From a checkpoint of a small mixture-of-experts model trained on Wikipedia.
Size: width 320, 67.9M parameters.
Experts: 32 experts in each of 12 layers, 160 SwiGLU neurons an expert, 1 pick a token, a sigmoid router.
Training: a variant of Muon for the experts, 308M tokens, 4699 steps.
Below are experts of layer 8 (counted from 0) of a mixture-of-experts language model. Rows are named router (the router's row for the expert), gate (a neuron's input weights, with its number), up (a neuron's input weights, with its number) and show model dimensions 160-239. Each number is 128 + 24 x the weight over its row's rms, rounded and kept within 0 to 255. Numbers have three digits each.
Before each expert's rows: a language model's description of what the expert responds to. This comes from a sample of Wikipedia text that the model never trained on.

# expert 31
It responds to: Letter l and similar fragments inside foreign, often Slavic or Turkish, names and words, as in Šupljasta, Shukla, Muğla, plus non-ASCII byte pieces.
router:116166114152110141149133148135104133107156108139135138145137132155180141096134166149116102115135096172142123153149104110136155130122110151185055166135139103092162126132153137123167106136185154134108147144133126120115110098190161110111161164
gate0:174184110133156130150140161116151170146103136092144138173145101141161163092174132157105155131111106103144142102095155090116116127121141149130131130138147111126104130151140172133155146102080172145070165109128107096093104098135108093137138154
up0:137161129132126090142119092120126147123159132129140126169112113107132147160129119106101112148149162104120149140132132144150157181150143170104114121157127117126110101145218155133147120170121110136100136135155116154127143110143111166128155114
gate1:153179137097111145173116144139140088171138101128127146113124114143142112140126121117137119097120158104103139155110152121115128143123137119149125186119128139181128214142125148132079150139105137137142156111119163137132123117163122055128116094
up1:204124084171101140141157105100124134109103121126120126179114125135112122160125123103113137133123119117098133074094112120124127146138133103131104127102167137170129105121120052162143150120109149104108139145140111134174187135112135151164127122
gate2:109105165113173141140114159144123134168152106114157147180194067158125145118142138089105168177130138134142152101132139136132138145129147166117131140116116176095169144131111136096102127103071122157114126145107099145128145194142107134116147110
up2:111075130153087141119118090106123084174164099215164151141118088121151127160140074140134092132093120126097148137147123130177088083097170173117143116131137142176114116125173136131122112130125103132091086113124150137124148122121118133087108119
gate3:128087114120079169150165139164112150102071093118106146110135104108187156121129140160158111121131135124093145102118143104120147154128091146112082104117199101106116146134129155096105118160150118159125166163146104096168107126117096092130122146
up3:109139077087112138085138123137120143132130118117136154098122122156092125100087113132157130123133124122124152152097118145113127165080148117127073141093193085147141129105166084156127132127147092092100132149111139164174081146143137108134112122
gate4:130106122142119117123136108137148145136181106140156126105092144147113138151140155111059146096160132165134117167131145060112133111134164157127136117134087128128164141127196118139165101120141090144097121132159132131134156126088103147136134165
up4:143090158130156105164114162131156145155121113115082137108110128137140117149099121090118111143096131097157132100084094129131189142149143129136137127127118094155137123085079100138110130131141136133112091117109119144133150141095135118067152119
gate5:074172134116106137087109163089132135152137141097196157092154094162120137117131155117157120127132095143143108124114137121145085121105144100137124167131196091088156142188151160116132158143157100149107113102112133118146152162166147125078173167
up5:119135124178161107111127125112105122143135139191120132114142137158157152137132126106157098142124090126109117107138174118129145131111152160122075127167144131135123139181127193115138137137112125119129112138118141125120093113137117152134164088

# expert 14
It responds to: Capital R or r starting words or abbreviations, often after an opening parenthesis or pipe in tables, e.g. (R), RIAA, Rockstar.
router:143134134151086136168152120128101137148120150136159107158119127123126118144143136081121145159094078166104091106153149135135140133125146172144109114124111133111157103178115160092179108150166121129155099111107184103087143083145150154125134179
gate0:133130152101137147136094154132100150093103126151161192149162128161111156111146141119160131136096093102133116122180153115139112127125110147139150162148070126142098125136119130139167144141137111103151107159113093087108143127126170108139145162
up0:090172136140169105133131122112127144123155115129107096126124130151095161135137113097083162120178136115157146143142126113171148130129094172134122109125128124128149133088122131103086085137137131090121133138116103139122127129120161142088128096
gate1:156137136132115116149095098100152110152123150086127110124168139147165159145089130131125141127169160109138107109108153144157152133140105165094116168136109123124125166162123113110135155125158087132088098166098118192099099116125179132082141149
up1:120120104130154096118130114087118142137105157168124135135083165128171142141139083122098149108147128125158138126134138121085148074112146147170089145113133095154099114113130129112078124114183106131125141158135113122146093105114134107112138125
gate2:109120125102054152136087134154077113112085148169202130156142173129111118139114078168108091128106172107084115075140092120099121158166130071138134069150138123125120157091129133123143149157126141137115176120150111150108114163148145156098120126
up2:082084138120137139121110101197192116105154156119125136123125125148091085141113138112133142136137107125166142145139146107133140134136109154126163112130143132141109130125182176107126089142120104072125155134147092154139121095174124141114112145
gate3:107128164096089125078165108111141127162155148122173116101110134123153137095134144117102141089151137109083131147109106111176136153131108152141101108118164108128103107157112071135126125120126134153139096106133104116133135100109136137158099118
up3:149124147116141136148127140137093162133165113101127121138127136091100094124153094129177141144109137145124139133130155128137127116157112139115144104161119092139186138127119166116108161128108157123127139093085127113113101160115162106094146104
gate4:120123111095113110116166089145115125148176125110134102094141168078121135165127125111114109133142112139111150115117163098081124116140140124153139158126156073154104137139083120132158110160135158135140171140101120153135137124123130139134115139
up4:112120180107108094107144167080149152120125123108129156113136128121112154095136166097113083139121090121164138114090120160100187133126163090117087126133137152116106123146161111114108127132153110071089114165111093126109139148079176097137129115
gate5:124146117178154103123125170131121151098134124130130120139111078141109110160152113148143106082130113144146091055090121100187133120110152115106099119086093147127104152131116103104161146134183092146124127154130105127135171135134130131147143124
up5:095110086131130119160159115101125143114104116124175105141112101109121128154100143127158126065128199140098136099110133162092104135177114079096107180123141162129152155120160105119088157113136119098145089105106151109091157105137103151122085165

# expert 29
It responds to: Pieces st, St, and, nd mid-word or word-initial, e.g. groundstrokes, soundstage, Commandant, Stable, 2nd.
router:129148146115114152121144145142172121126156130089139135098124163140141150139133181157173118104130106184165139117115125162162136106130087152106119129121119153143122126145128169161116117159105121122137154079166116133092109143129133156115113147
gate0:124119105108112134192143111144094076137159095145157138131144132139127125118102103137136136126149087160115128114114130114190140129139098120115131136134175160128110136097127129144106150160109126172119163144141113147127137126096101126124160083
up0:134117111137146126117156154112168136155146134148121150100079086091155131162119122101135117163126150087138138144127141143137123105140128159155126158137155123124110124106113146108146134095142160111128138125148121107108169142105090132127130089
gate1:141131143104113094168082098108129120105110099119102105132134157127082134122167135111149138157141103127181152106098133081128147135138079157128141109110113146167148126088158134127134096110158110120147158100127136110133142099107109125103115130
up1:151129133150142159089117134138120110135095115119149137131128114104124167134103120150132113107128147159084153150114130097156135110095092094105136122121171106090127148115164123128199142114108127102135163157126105064118141159143131114165194135
gate2:104103118135125142110130123159086140154095150106112130099112130149133125141112123113112103120109138124126070100117140157121061128128123146110136104139165190160086131139093069100137140097162056071145107164136102122142105133151116143107143108
up2:090144085112134171114141108166129143143129123113143133118178130106114115123137137133155165097132160123108072121090074111140189111102115111126155137146128122149119176120114100113175114124092099093093154144160118107095133053119125095152157121
gate3:150128139110081114116137149120120136159158125124166078170186115112151151122130134101115124146132120109123122139132124116149130097120153131122136123127142123155122126198109126149127095105096099143181135102139086120152163099103088134167119136
up3:148175091138160110155126114097135133115127147124138123130145108147117132140153151114119111144127153177137155104168114113088081140157109155100120141122139115144152128144148165099133161126172182139095104184143147116147140159120109139143166140
gate4:099139139139101129133121113104123151125113110154131153141138086153109179130085133138119138146139124113160129149111103137133108165117143183129173136146116114138127114125105153115163086119161120168141132144121158146113091126115123119137089146
up4:143171188161157135130147111127135133145132145141126092121162102139106135115110124133105136188144126135161121151140131101183112107093112140112153143112111156178122126083143099102162145071157173179178144101113108132102089126108112153145156138
gate5:129156103159114139158126173125129132128089064154123129125164116123112166129129140118155130056123137141099158100141144100152118150120159123131155134157128153102137154141090118138121120177167157098158128138114104091147133100164111133153117144
up5:133147062116117140094129105096116157125116082168131100100128125104126098108135159138169129113146135167133170135148143175129116119079120095124114107105155147129160139092088112141073113150124129136136099104129117137132167123147146109157101139

# expert 30
It responds to: Capital letters inside acronyms and codes (ESA, ISBN, MCS), table-cell pipes between numbers, and pieces like Sc, sc.
router:088115085107151124174126129107107124141119124152116154164134106145150138128124159139109121119110111129109100157108131142157144109136127115133160134124124163125171094152161162106166132129134145160134159122132155108159099175134114124178128102
gate0:146132094093118122100130102144115081143129104150128156074190130112123147116118145120124116131118126157122125095116085152141127155151126094123097171133138141111192106124141135130124163154162109145125111148130124121112107138115111136151121099
up0:143145125112131124127098140156130118134094108116045156103091152118162159141145109097133185127153131131148113112131131139132117119107131138101098131137123135129149157119156132136152108128148140116143169127113135131091116121108128106125104164
gate1:148175163165132111165163079164092148100110098136128124149160109167108106139151138114143150094144094113113152124105082107094111168129104135139129167134160103125088116099117114146122088099160170146181188136127085093135144147140141143114109170
up1:128169125142093117103119118103104122174091116149137100131134091132141148114135069125140095138083150113124101150152125140136142131136156138110125173152146138121129135138156109133156148125112157124135161120152100182170134117122106149142160142
gate2:090091123149123093121138112137098117168127134148124138163106120163106113131101142147125171180101095086116086119107094144149136151149167147161144187124169129077128099116124128161105148132103160117132112144112154143136121112099115114112129097
up2:090124140147089119113167142119128110143166115122153137133138108147113138155086132109107124115126105142152080124103136094130123131097149127132136173132131129112153138140153148106141151128133088124097143138135189103150107170131165126125117168
gate3:139139135159077168134160139166152143150114080137124123195119119133151145145146122118125120153111104144123130116134120131128137127128124095133140147103144114131163130138047097150129093149176136136108128152132143132139132131142105203111179147
up3:178126163166161103115102153115108090126142130128113120121127095090161145121109114159127135092144164145120182097113113131139102114125110184121131123140121094141121135154127181164103122138133129124138119148114108155128131156100101148126097112
gate4:075161147103141099146117124109143144137088163142135116116156097145160116123106104084142112115088136143138117103086117105108154106141154134159121146088076199121110150140145135141110150124107180111137162190119148145139127117140126149096128096
up4:135147169135142141093151115111106103128165169109142127142093149155084126101136110150159162111144139162147108134143138082142163083102170146163161106159119085139109145115157086167131116119101171127151138150083172150153099124135145113122141139
gate5:131139108085076178171128145151134155097171144115102164131148141123130115151129158079092106145140133113099131157079131141118124169129108110146113123107125133166132096143119110119139149141097137151144113112114147171142142151137154140114119138
up5:122145160171139142125130130127150100095152169142125133151123131103110134118123087092152152116173093125140104135118101132119135153150084159117118119129122152129126162085139168155133091118141114100118102151146203083120175126168136100136132176

# expert 28
It responds to: Suffixes finishing occupation and abstract nouns, such as -ician, -or, -ent, -ation, -ment, as in politician, supervisor, superintendent.
router:132177146158120173115109118153117118126147102131116136148116109169114116126108189143160163097134131159142106092123104143159118108137139145105117157191140158144101152111123126109132156099120157121149122096122118116131136129130098167116125130
gate0:089151132150122155176179150187107118097128132099140139118123097175097126109129126091127128067098128150097126115154136106163175141112141139148138121133153150160094127118140077118114116133147097107113102122135161132162172132132120139170085152
up0:155125078098155125167109157152148106152100183126131108132106102113143091132113131155131074162119098152132157078120128118127132180119124133097123115163174149099122136149122095117142170130100136096149141171127160112128076137133106169099128154
gate1:120118150123118129115127123125125141118116148112120177109124127095149108152063115095138133162073130143114144123125080164125138121116168136139114110144144169207132147086125130126160150159072151207153134118138127153098145092166147149104137145
up1:142169129132122128117154126160114150131143120103142149105173110134156102070114116115091106165135089127128139133131107116110121105161118122153114115083086124129118123140113130143120135082118152135133114122133119120130111134176120133174133127
gate2:167134126076158135133145183112100141158165149120145110157073099144129110133149114139088139132182151134147076096121119147113121124167148128139083124103128141123090130130112154078152120059159131098136120087139144112166136125131145107109110119
up2:113100117099148110149156091130145140132099107168130144118110158170141132127160063087144106127148082091152176131144097160102114122123179135168105166119125133149125137123169100155120093107154146168121153146130154099144124118099109114094159137
gate3:179106131104128131108139158133115120153150128127155141100147106116121140188141152145139117093129082150105111128139091140120139138125111130151145140117167121123109104135074149162114138119119115109156127158101137099167140119159101175125120101
up3:117092116134151106128119131111137120172134139162120111121147134136123113147110134163144165096115107095150112149147088164162143153150132142090133081153118131128143110152120115159140135142123113159121131118081111123189163088149119134161154132
gate4:116145126093107142121143188148140119093125142125161142144124148122111117127079122119158148118136136181136128084088109166115183121142135135134107151118115155107148108125140148113141091123135148122086077147124100117159129127141156103155096121
up4:144158098143139158136096125145177107125111131152120143100110132141125122149105135091123129155142126123143160095096147145142116136151134092139095118153103117145142121152136132104163149183099113128134095149140158087138114133069161130124143092
gate5:160074126130113123090094140144138131157115126109119147144144124119146142135147098139163154122147169116133134132117101121120124104121071140133138133170150109143136076140136074162114126110059113140138146109124111132135124145105164099134115088
up5:153099158148096166116094123093127064127139144156131155126112161151129150141114107130162132127124150141114116142169134167139187132151130122141116159110108103113206152158135117165096120151130149115153116144114115123121107105119139126146107166

# expert 18
It responds to: Short word beginnings and small words after the or a, such as Le(gacy), se(x), be(auty), one, them, so, j.
router:128136115099080185142133124138101103116113125151092138152107145146147133132142119091135090104155129163104161116119087151121080113133104132105102209116112120149142078151109135168120135152113149169100133142098139168094142143149166130126139142
gate0:140143114087135121105092082161104116149154110109046114105147117139159129147139111123109138149153095065172144082137139162165115140137132142134079152156146146107114136152138129157103164137167158127127117148061128139089131119132125098124124145
up0:134114132158136175167134097164112143099125105125148145161175142103181147088123156152120141146078106124116156151113091136131159114148137106113158117096136105157124136150145079102158158143148101135117135109177086126163120148147121136065163126
gate1:135135102142097144173143149178125136168152125121126100111109132172086106108132125154137163126146106136163152133112127133125150136115118121135107157136170157161125143115161103135105102152158150158104106145163126083102177135108136133094151160
up1:151089137159143119138137137112160120099156093122120176104119150118173161143129139143155104101136087143172139147159158108135128119169150128116143131151154130127094116146155149140142137139121164103135109139159168129083083131143134154143147099
gate2:133099145099108133158127144160150163148167112155107123103123153142143145129159131141114149168103157170115111134091135099173077086139113086094128136127120163124096100133126140120156161125117124156174140095135108142133147098192172109105135118
up2:139155083089102119121119097109112062134140110097119124080116114113076126105099090165084103107086082139110124139133117169101174115128113169112142134174136113133092168118164122140132092134113108094108114152173120145150118130103124116125111103
gate3:163130140128146149112140133113106120088142149181132111095096170142137127103123156122156148081165095146127141107117120160115169169069163141124129145136151138138150153180113195160168108132102154122168125152100136114114137113168121109124097141
up3:129128159148145115139171122128123098134097089157097086105109149131079135123104125134128152124169122106130125111138113114110166161134101121102124119142125126117156164138149129132103144144114165080142111078135152097125134135121123129120080115
gate4:107114105123120177110124130173150167167154128140124123108152151144167115160087144121108126137066105102112130072107138119134130120140122148106151127152136109119094104092113115071162152123124114136116137097139180119171121101141150131113140122
up4:113149139138138138143114116161111158106125112135082152141133137159119137146129156076154091145110095133093098123169122119124117112105151097104136180131154131095099107083182143144130144133143105130104113088159150122123111097107155139112132152
gate5:130143122091093141128159135085086165137115158129143118086127128127142172138135150173118167088131110095144127126128079126147078143169142120092109152114160125135148077149116109131145108137113096134144116127126125153171148120164157155141159102
up5:165140106095085128117089095156141136113101110166145086136102110161121136122123132129117140139118090062159076150137082121093147142155142113100144120147161134150127118160136131108128127128130162158142093134125125123159101147137100144107158146

# expert 1
It responds to: Short vowel-led fragments completing ordinary English words after an initial consonant piece, such as p-et, p-un, j-ourn-ey, str-ings.
router:138148147160120126150118156135087093113148124132121127110101148163144112124163136124151110130101122126172090129145126107156094152129129117111085139160145140140123128135131123123137130115133111072137151108109171156138106097132121145112119130
gate0:111127106153114119109142080155120117111116122132174136086149129195119078133148148105134133137107174128152149140153164098115121129169107143179139136127136148127138113121124112109076140157132151101134137126093138131131116087099152138113085114
up0:113114132112156137117143114167122150145098145138130145126169104116159159109121176149112159146149090136112151139100135111162166164134163122161122103136131117135126073142112137131116139141072151134136147098156151077152125109138125148133103127
gate1:148128129108120093122111144102128129129111152117126135135095132100129106094130154186109120172118141078141116128107165109142123139135107109123134158054134153141130122140156132122108121119099134111122095120143167133126153117139144115120058121
up1:111167100086172115115128094113128159105158135139164154143087137130127132131122100142103132131170096153122159114157149112120143108152130104146131068128129144121118152121134132107127145141104103121122085135151142090153143124131110101089118188
gate2:132162159140117104050159116138100097155152123142114133122136157112140155150130119149157142118147170124103128078124096088139133147126169126157136158131120112115100116154139136137177172126130113106112175167168114146146103108155110101131125146
up2:102144119107094091150160137092124099114139073105107177127135134155123127089140111120105115132103085154164158147129127122116146148146159133118081163116159083134150147100120083143106089149111131134148106152066115125136128142107110169170118114
gate3:103094169135154145107126119175113117092180148161123119123172121116132133122166106125101132106147170142097128154142160130120078127143131113116101123126172107141129165120142130086113105110153105132103168108176124098120150078123162161106105122
up3:120102110108116104105114150040114124114160134123084136131144127151120142141117139113155151109107122131151124084095076160176108167151147109120117111127128115126120152121092124136096137167138133185121108119114145119181147126145121139131167143
gate4:083133133137102159140150097115112159139161136123160082123139154135125137095153134145136133121142207117088099141140108149096136118112119098089142100096144122088114087128123149165129113130121153151079117117116114130135152090160116106098151134
up4:165109098116147137109128134146106143121144133152107118118089133125148095135106147142140137157154141111144056103129122169132074161139097169110127179165138145101178087159116140114130136141129124139113128153102135107122106075137149140155121095
gate5:135153137146104139146137142105138136139136159145077160141127115164172135148152132078167186144118119126131111113128140102156124145091117135145137117129146126111152106147095156107073149103169141114111142187141139113102142116125124118174125154
up5:122113127113151103113135157163103111154142156097129132079148182134095132091125092098139125131083152132163108101119125116094103127126102138089135156134127113164093104168100124176114126115103165103100109120148093185133095102106121095151091127

# expert 22
It responds to: The word the, and other determiners such as this, its, their, these, same, mostly right after prepositions like of, in, on.
router:094130115104133207131129113149132129130114153101109132105108161137164125119132104112114113118145106097152121151099081103120095127136089117119124154111114142064146133151112139147147139151145131131160169094124118150133133146149148150144144122
gate0:125118126090125092100162116171140113110117137110136151091148107144123096146142128133124120063176136113126106123163111074114113124118146140160090088130145093131084113114158129134129098162133087104118127169110146184131120075161139123159095172
up0:146129142137133128140083171096095062110128145129152122162114102133166207170098098142114142143165145132101109146131109101145150124135116110112132119160178107129135139074161118125134114144100122098082083168130134113148146119129089110126112106
gate1:119139098173107108124110103120113121188146105113152134134134109079093167111081124132140147149163099125118124079146142106118109129085113139106144116146116146133124078138120096117098145119147075131130166115130087145108163142146070173111118125
up1:113172100136091125104135140111168141159165120145134106107133111105139123130131143141127134091150103113107148193108093123119127158129101158155103174150091103132130141175101112117152146114123117105074160106103137160101129142092117173119100129
gate2:125138150127165149168137119140100100100137069131173153153085160121137106130131113107116129112126126116116112161092143120141141153116130101145143164134160133086139125119148106131101135159120142087131140113127098145152149162109150125130125164
up2:150115148113181103111127106102133122148113120152206163116160141107124139147143108144093131133084105136137179122133115156147160163120127165155125092141121163117116077135147118110131127175137104157144105158121109153105200136153143129080098134
gate3:118134141112097117105111173154100134107146176188106136153113105161141089149160137088130126127141142176085137151158098125143123128149121098116101137119123096108123153132096097121112157125141199168108162120149143153179122122128103094165114145
up3:093105131131115142116091130126099134109116116073166119113145150119116115119136113112154095101102087131155134112088169134133173130170149134108125133111073129129149110120069114126135126140132116146130110098163119100105138108103107112143128125
gate4:150132150106118154119105113135118104170185107125116119106123079138130124153142138134104142079141127156179140149127132074098098106131111130143135181135159125138111169156130145166127110144158132097146157164129142090121121138127094116112086145
up4:149145160141120134084137100125189140150106098140135114126124126140146122107149098160162147102134085123103163138133122135059143126157096147125151106141100123126129115149135124100143107108144130143133111073094131120168116160135134151151072130
gate5:137117153170141068075140109087108125129188103138130130094118099134118138141123106154109155138134113121109122116171138145132156124153137105181143129136087124164112118129105115102133137122127110137129132125146117088151140113158149129149131092
up5:113117120106139112108146170151097149130177102102125140074152149105171140174119082153107189144129113118151078123147118131131132113129162113130083103130152132130089153153142142084161156112151119139145158140157151133116136122136107136175095176

# expert 16
It responds to: Assorted word pieces like is, j, ill, col, comm, often in foreign names such as Hjørring or Anjou, and in words like dissatisfaction.
router:137116122149179142142115124145101133146123103105132103137127132125125128132127076144126113139154091110149120116154114118150149149140108193125104134147096120114081097181105131175116144149162113087104163111144102129105138118154095202120073115
gate0:105111121113150120078154094164150151145142127109104079079139141130132125125110119135162130113105101113139139123110130152168172133157111133165107071106125161175108139124119151155104125168137147141100123113188105127137138133135159171139076146
up0:121174117126155135132142201127124141129102145136187095115119137145089154142126124153145160059137194119096120122109129120130094110163154121142083155132152135120121105117079101145157113109141084096107106152150098139146084138099176124116125142
gate1:131145090106070135138133154138150106114134139134119120119151112119119101123132115105152066099173121132160095155130129122119108128122092125129103111135100164121146140143116115086108137129104085126132155135156175117102136131144094165172113177
up1:142166133144112134154126085122149094138140101111143154134105168133167150114197104101102084105110132117126136092123092077114120141122107128128123177147065123144145141098123122146119090103112105140132121093124155112113125121165109155108099140
gate2:125141107145120128133186121147125096091141158139096149090135180114152147188149117156109129123148102113118121145130117143150177154119129144085142113123080112147169121095119165132123150158096133117160132152096147122121137107122119134105109152
up2:116157097186092127126143078144153132130099131122115101141124157166109112116064113118160104073111135097147100142192148121155134121103115141100144155133122157131148133091183138125149108124085118158124124115144154137122151118153167126110155151
gate3:125107100185087130122101142143123136131106106133141170099114111157156155114156176118173116120133136095095157117170139157122166094133124124125123156172110136140117156145132105120086113146120123139124115133121101130108126152137118148145147168
up3:124132122123124153141114113136146104134169108083123118117131165102169114129091138117122139094121176121095167123186131090130153112145103115098115157164129086163130133119094136070130146167103125086150134141108118137132169132108170136126174087
gate4:135127104153159136098118108142112077166144113137170120114117149122183139135156167105141111157160119121120140093110144134141137110152134056110128143157166110144156129152108138069133159132138115116055147164104143128113110137180165139118154143
up4:150120122147136104108128113118187121149161161124132086137087117139083160081132110114153122173129132107120166157125140161098122129129108148136155099110149161142111100106151090105135113141135174138159140059117139130151074129109137139125142129
gate5:141135122132130109129139135116104171107082115148144176097163143133117118125133156109146125123168138116111109120145117167105136124109113143116084101137075137154096101144086099150135126122149144134171106106135162163116125121149169140117139105
up5:138118136158121128103113104110140101162141144170123119139122120120161112166144109126087077100136132161161155099113113100140135173174161110113118152160161140140117128124114127114162100106107116139103108116141133145126191099141167109124105139

# expert 8
It responds to: Hyphens, en dashes, slashes, ampersands and table pipes between numbers or names, especially season ranges like 2004–05 and scores.
router:107152117156133161168140117097087115108082158143137086166168163165091184138161128142129128110144099117123139098111145144130105149101134147158106142131117152088095114130142153152114108118184135114136142115121179112104173132123127171134143128
gate0:129111095126149111132143166117110114171104092129103110122085125144205168107123129179130130123132142092098145144125157148115101124095122157133160112150095122136132114176146107120151067149074157121136140147106156146097145107095144131126157131
up0:130124170114150135156131109149104140139136088115110086140152164139151108119108115113124155139143146137080118094057078115125087139154140152140110136120123153105064140132105122144103131134133104146157103125125140139093171143106146115109137107
gate1:129134118094171179143106130117134105132154139140100137129130135125104115136149156135153142130150117108127126161154113157098089113125142138094165140150126156111115132079143143122123062155137172110120158120116103150155115156146131119095170122
up1:138115121147123118155114114093142136071110126117121153149128132104114118114143141152152092144128180123156137136147106151102122123173137089146137125139140123135125128081147155103128104133128115180133124118176149155141123093116128167118123160
gate2:124158097127088160119129120111159137123145158127099104172068100142096131128113146138103155128117102095086140113112052115094175083151146154138094138123068110134132093074117088161075104120164147133131149134150115110162138108131149158134149110
up2:117137127095146112093140120148123091171089115147108102089103158129141141140147077139126148162143142129148115130146086130175087166156113132144096104164115116156143135108101117128109122154126133080148183110153113072100134154112098131172145088
gate3:109116135130134149143146107087102140119103164135125144115130146145102124127126106148150149101114156104150159130111139083119175171143109110116143068120152112154109130127065149139149151162109134131141145119143152147125117129141113124134150135
up3:132153132115165143094115129138123140155123120152099108175128151109167090166110138142077096096151109153140150132159126128102071131125121106133185144119118121103132069107179160124171111165086130124131174101158113059118127146116125121131103123
gate4:158143123180134111147167147123099116138140087108119136106133101162094133119161097186144127152127101152115148126165094155126172118150130100137156127123144140138169118108121155079158101123159169129112110110088152103127168097131110119150119104
up4:139089156174139149140115142134080101131123112171159151125077133125145115143147132149138138156111135151141111113166112112128133173088135124163100088119104105151149149128132183143087128129104098116160167131122165103129124129168153164143138116
gate5:145105119125122128109155139147114114120122130109134150153139101142121133105126143156103108176103128185123116147126163113131099137136158116163129159150167142153156122120137127133116127123104150136139103096169134141135113118146125133144171156
up5:131120166167076165138146104124172137090097112132084086121126132094082169141121159071152077122116087142115126127126102129113145083126089142118117117120143165112132142122119135149115117124161142105079085142139162088127150126097140131105124127

# expert 25
It responds to: Single capital letters or short name starts at the start of a table cell or list item, such as O, D, J, Jos, plus pipes and dashes.
router:126109138143116128108144097113127093136122125165111104142149135150096115128112140137117163098092153127120097153115141108131131160149124118171127186153123173120165080097109148157126117133114161153106119121150130151139157107152157097100123131
gate0:139112136138145126084118132110149105116121117064141102157145118151131106164154098153114125140128091091123105111102134116133133156175113128159110118132091124134181145125156122160141144144123118098148100131123141120155124120130104119122135099
up0:134151143146154120125114147137121135147144178105107146154125125133077131146132130140149142131125144108117145092111149183191127131136131149104078129113112117177144127156137115100133108154114123140123158108134109143107113167165093145156126144
gate1:106134142144103129103141153132149075121149134132061161157111114130105127147149125182116133136133135142155130120082137104123148134175130157118110090151121144096141142087102105127112114142151148085148099112168140155105176137154121124119160138
up1:130132104174156148127097135130110108127155132104130100123141112101102106163135131148079107118128135107138103108110112172142169140140154113152128156095135154159193093128116111172102118154154149140105129158121124134151134124099137072156171136
gate2:148163112129154122116106164140122137154144139159143106104134140129124128119132142136120111138078086119154110119148129118101109122104143134100076157124124132076177154125088133124118136105177164205162157138125135087134116133089149181131118152
up2:051139134144184143091112153142105147111105111097111106142088109107157139165127155140175126089110128158109108126115126116133135109116131115112110115139181106110142130121121121135088199069165115124118120107095158126139135126073179122120120106
gate3:101130118114085152142136096165130154135137117129118121124128086155112085097154168151108108183107130115147135135125101103163115107148152181159129103173096118145119128104127123126112126153104167095135143190146171127071142115148163113101099094
up3:180136125132132143127107140150112124157125128126085153116155114139136093067115098129102137061120116096109105123104124161091118155127141148131123094136142095114100155103164144181109169115102138093126131158150148150130114143123161102148124120
gate4:155156149115124153119140097067138132170161150116112134099126152129150148096100118133134151097107126150170095132096114143174160144136139132084089130135112111091138105077122161165095117097109140109160132146087161125135142154103153149094090095
up4:134138195111145138149164130139135093133133104147135114156098083152100119169081137099095111178110123122117148105112150101139114106107135127116127165128163111132110109137124155115161103108131114100147095126138135117134131123176109142127142149
gate5:158128124141170099128100148157161132157094150127125095147144119128143082123140108137144136148118140120131107142129112086121069094162122151122101130097113114137134170112162147144110155145148125112125123093100110162115143131122121104118112140
up5:104142157129096146144140126126163156120102100095157150134099113078114121149159161148138144122148128159137166137106139148127107147091080110127145152138110112152128102117178172089152084096150167079156108116163138111147088107136106138140121175

# expert 13
It responds to: Pieces of people's first names and surnames after an initial, such as D-ay, D-ick-er, Fran-k, King-ston, plus common given names like David, John.
router:171151113164109140113151154119097110148117105124105123169124143164099159095141148152164104120135105173119120160139135121128122147142122131143136129111134152114120118184126123098098134095131149127117157062161102146149148143142168093133124145
gate0:135123163181129143117101133139129140137171174101126119106117108155090089163130110146130164113136107142107135107117108136172118157101104113110138144122096121126138142122114104147126121119139124191159094093138115155165112178118129158147113139
up0:138137130128166101162107107098155127130163146118147137137137149150123165153153172159138117162158175120112176130131157139119117136104146129120165133158141144105170167111128127123107142175132158116110136143149122131117144081113113140104127077
gate1:135172141138119164118181166136105116118146184137116144095080152107131142122115134121164121103146176116124136187151120122100113159119112131126158131139130129150164132143130074074073112114105072101111147122090112121109124084117143107132139124
up1:162107228115143116129152122179135136126099103136124126146096112136139123118125124116105158127104128109096141092124147154144149116146109150109186127124126131131090154107113140152120090163133150154102115142131176110126084120071120165105139096
gate2:114144121145144160108115084141130129115089131152093174112150112164133138092120130108136080149094152101126128156082166140144116125119171150134173130154161147142124144121093156105147172113126124106117101101136094127151119149156107150164142133
up2:128145101154134115135155136153115129116106134112158151141145111128154130132099154177174142119057162111147108137169103134170126126115107139167106145121111107108102126127099112106143137151116130142139088123139167124139083177113120151136118095
gate3:143087119150089112163148116161136084152103120094137162116138178133096155130150104126113087174122129115151072123090100112156140170119123125078189153146111138140143177093154100135106136138158100140133160133113168152105135112087131119178134160
up3:121122101139129137125081161155093121141153158136143143111110138118168114105120110157077144152126129129115115088174160155101145180121105159123126099177083116152153129131103128084167128149135107128122146109123137091107091109172125163164163080
gate4:098101112103135111136088137086128147131157150128170105143118154154115183122123139108143135101145163132160129131122115143141145122132137105119129157112151130158102121184167160104111122109157124159125107092145082096111124138123160103122144126
up4:134104142130119130143108114123105139129157114141122122118114101122178154143110095127109146126090129145089121130105076112083163173146136095097122093117122139128133121147085130155122117100111106117149131155131150112149153135111131102104131120
gate5:132164133136092171168191153124143094148134134117117145097156100102119163141123133122138121134100139192133163129142157132120146138124134132121117070094144114100130138080084123139176133164139134152095145111140114114107152093126145143127122129
up5:133156109089076168128110119151087184145117147095120128148139109093134149130096148148150122124142168122133128145176140155118141116088130113171121085144180139138136123087131129150141153112141141149145154107134059126092099172100101113129104092